Weights of a small mixture-of-experts language model, trained from scratch on English Wikipedia: 9 layers.
Below are experts of layer 3 (counted from 0) of a mixture-of-experts language model. Rows are named router (the router's row for the expert), gate (a neuron's input weights, with its number), up (a neuron's input weights, with its number) and show model dimensions 0-127. Each number is 128 + 32 x the weight over its row's rms, rounded and kept within 0 to 255. Numbers have three digits each.
Before each expert's rows: a language model's description of what the expert responds to. This comes from a sample of Wikipedia text that the model never trained on.

# expert 15
Description: Single letters or short pieces inside foreign names and words, like Cerro, Srpska, ibn, plus pipes in football squad and hockey tables.
router:130118069122080134130128098209046129127074130101134134135085160156138105108189126090016168112143146117139128177049141161103102069160108104146053130060115103067144112060088120118098146135136115156150083097103124141116102163123174090162143113103111192094145127040091137112164124112133100084090166128127129106130135118135118184110056142097069116158118179151150142153184108117103171143120
gate0:104156123059076129137149073063112183152175158182089163093137162151083083135152127132058128154126121214161062160079102126122131150139127163080110139144137159163152136110137079126170131117162204142176104105091157153102082154056142147136088184194091128107118089086139150107204152107156111114176193128080106107134109157113130076172114111153138093155099195110085122070055127165135119114101
up0:140148081116116059113216106148103124110126156074144062110079106138121104098101107130183139123127083119138115132065124133075101163170116172075156118103161168155146100109106208109110157110135157113156162187154038115091099108151106102128136111142181140183104075126140097128140143090121148189159147131121097072143143132144083111131080096117077131138123105136083110082121077147127111148083

# expert 44
Description: Letters inside Slavic, Turkic, Japanese or German names, especially z, j, k, as in Mozart, Tauziat, Hamaguchi, Kazakh.
router:081172066143108125162107073188117154143118105136129077151086120164165140138118104130044173127216165153145164202081117138185112050180126150122105122082103123085157111092128122166132108143150092116180117094116112114097084187090181080166147115128153136139129122069118086099107115103104106149173148114168140108131137140159107130120024142128124101113153123148121137150169148113136125127125
gate0:138133123176136184126143090061099158132124110151141152101132125103098125185120147041116112161194111142118141229164089151103114079164104152072124139079171128133122027161163124122099112120100104107135100114144170107095107127211140201109216143135096148126146117138151145145130109098168142161187078133072131127131131113096118086202084148113157117147097120108151140128098158111103118156209
up0:168139088150153124102087149119142111111167062133160164090168146153063145192100165137145169122095074187166165137113152105138095115183113135119130117128141137117099079162148071120173129102083179092157099099138112145120173161147149142102159147141094147118158108129121103118122140074169136129151114113132134079152108126096132070150129132120108168105122158164146123140138083151117067155164

# expert 3
Description: Middle pieces of foreign names, places and taxonomic authorities split into fragments, such as Rothschild, Poincaré, Semigallians, plus math underscores.
router:026112109121114124155135105132115158083121115123080094145156153131144142153169139102089158090199116128062131141017114098172049064149196115113111141073118089072128147072076155146177151122068134133177101086136112139126053130105174106191163068113140116091128100093095112114152178104130137131157139068148090126114164100122062150091070113098102112075158202127175115184186114131138140150138
gate0:143104108132166096107124163128077143112095094081158104122127104106147088092120103106104147130157209113101131135092144126124118058142100105155117134150033149105112192152113133126152096114135170158115131108140133140153063191167112114162080151126126083105080184130072114099154168093160149166161170106108146027161145150170133062116198133126109111179120078106103142151210153114115124147086
up0:149197171157168170072180089163120150111148130121146154096144077122109051147095095033153148165114155131134144180138168080146146141178125118115125098149135065121080056121132161125094096076101124097144118100087124111120100158131150120050120147154178103133163140142104084121123097093088104118113119127188100094108147167149069169089114044198094107073103096158097091139141107170100159124153

# expert 59
Description: Second pieces of names split after a capital initial, such as L|iet|uvos, M|old|ova, V|era, plus all, There, and score dashes.
router:082174062124127112159145123188098152118116138122117167116063095152162099101168128143091133161204136107102135184078128073147060058150127093177055082134081109107162121102138154179134108096110118124158102093099083190106084168119148081201165090127133136144119081063063174141159101128183106156147164087154107169137162168156132145096001104111118092121117143075138132130141119136072138136163
gate0:138108119191101181174147031169096156138099142106121128102138105154154172144165109107116152132151098153120132139111162140110139102061166112096098142077106046082165150146167081119088161106118156081168202058111123107125091094159135142118172134126142116143144120094132126140150121132117125140123191123113080181129116185121156158144115116195159094126144179120102085175112109107140098125159
up0:104171130137135165124114108105083096125097187149130144109093092137097083134086194112104115086145092148131154106084152083121159133125158109046170132142161101107087158086108176134048070135124109142165097110096094102125071113123121123157144124097131130171120147145100124146172110133150084153111146120156072110125178159148104144095134093104108107135160144090134114179110025201141107115119

# expert 7
Description: Infinitive "to" and the verb after it, modals like would, can, will, the year prefix 19/20, and dashes in date ranges.
router:091103132123132115160137118138075128102105142106085123170107088167121094121220101124082166107139138174130135157085095136090120077172177040119090109148118125056182091085051100125134150129106114142150099098131128129110101140127128080113186074086151133142120082069115108150125123073134131136119097138155127134130200154125096131062088136103117115160175121091142179159101108159087151117100
gate0:144123141157166155146101135136136067120114106139114152109124092145097139118154137081128142096118094057104051127148193120126101106123118110157185149139137094162193128109105163159045104136142159112106165131120095138144095107131109146078167179059123119129176145098099183186118096138120117101160124152132117167143141070162168144140148136109176130127135113128103223177139091137091122158115
up0:132130137180052163078086118109124195148085111086148108080151115126132160074095140130146108167128165136150155100158064047109136162137160167104131167124105131096128137161170147112130124095087126172121128128157113090146149107168172132149189167147073105046153107157095122136106159041184181143126167141120137098081113163124118057122129191157153150113078166094162147061135137124105137132156

# expert 12
Description: Short word-internal pieces of ordinary words and foreign names, usually followed by a suffix, e.g. we-ig-hed, archae-olog-ists, Amor-ó-s.
router:034116086108067093132112079151104122157099094129100112152132119140156153129194114112058186130159148163129147229112084077105068047142118113122102170112146108127144112106129116150151126176107131075194118126132084171124089144123200136147159141114092134112149120052144117145140112067105133123106171101162083127164088167151143100096028160124129118135128139094168169151192091149112181111148
gate0:080107119082058220106068157106175120087178115103139172152133091141126138088173167152063188165085107118104106146138151113104097126127111099082136194104112120112155108120192113085054154162122130112194102119129112134156148101152118182154151100113128112111092170163145117136126157112109126158172133132084144144211111141130081142100128078128105135153102180113100170111157121138140174117202
up0:183134122126129105192089087123103110195118110112110127139084169102118144119183183161143125120129164081162141178126138132158139219129127126168134142121132168090143159085188160107097071114175104130116164106143152159119115162095119131134152140090126115164136090128118063113116131140151112073139076101082105156045122151101117200135114139126154110172101135130152101130169129179126129059072

# expert 26
Description: Lowercase pieces inside words after an initial letter, such as idel in sidelines, all, al, ict, hedral, plus meaning, left.
router:040131121168136128143189117159109120116074145173123092121109108126133144143195113107085138180174122155136171207099134129170032082168112107124090115144099114143178153139155170173122102135116126118174064066122088148131061144091179097162145109076167120056110093104089137107135109135150110131141135095106137145165143183127135104114012121130124090091123146090189135147199122159100143126107
gate0:104121145131175123140084109186066117174083161107170126121186183120139096108133113139128107120130135107130147120152153119155132043156115155153048149140120090140067132118092135089124152061080110131181108054113087137117160147202180074130159092171159119159114144164122102135085158150166123080143115141151163105169151130148102111143103153161107144114184141109115163152098154131129172104139
up0:146179104117161134131128143180084119155084159102123076111102102104094143101152129121138227138140141127116117170101135097147137105089108135086111153126116066162139142090163105135187129083100069115092165112102171102122084130134150120123169142111151180120132086111084107107065150127141142148160171139110132134094101134114176139167133110162146104179169139124129155100107118122138077135138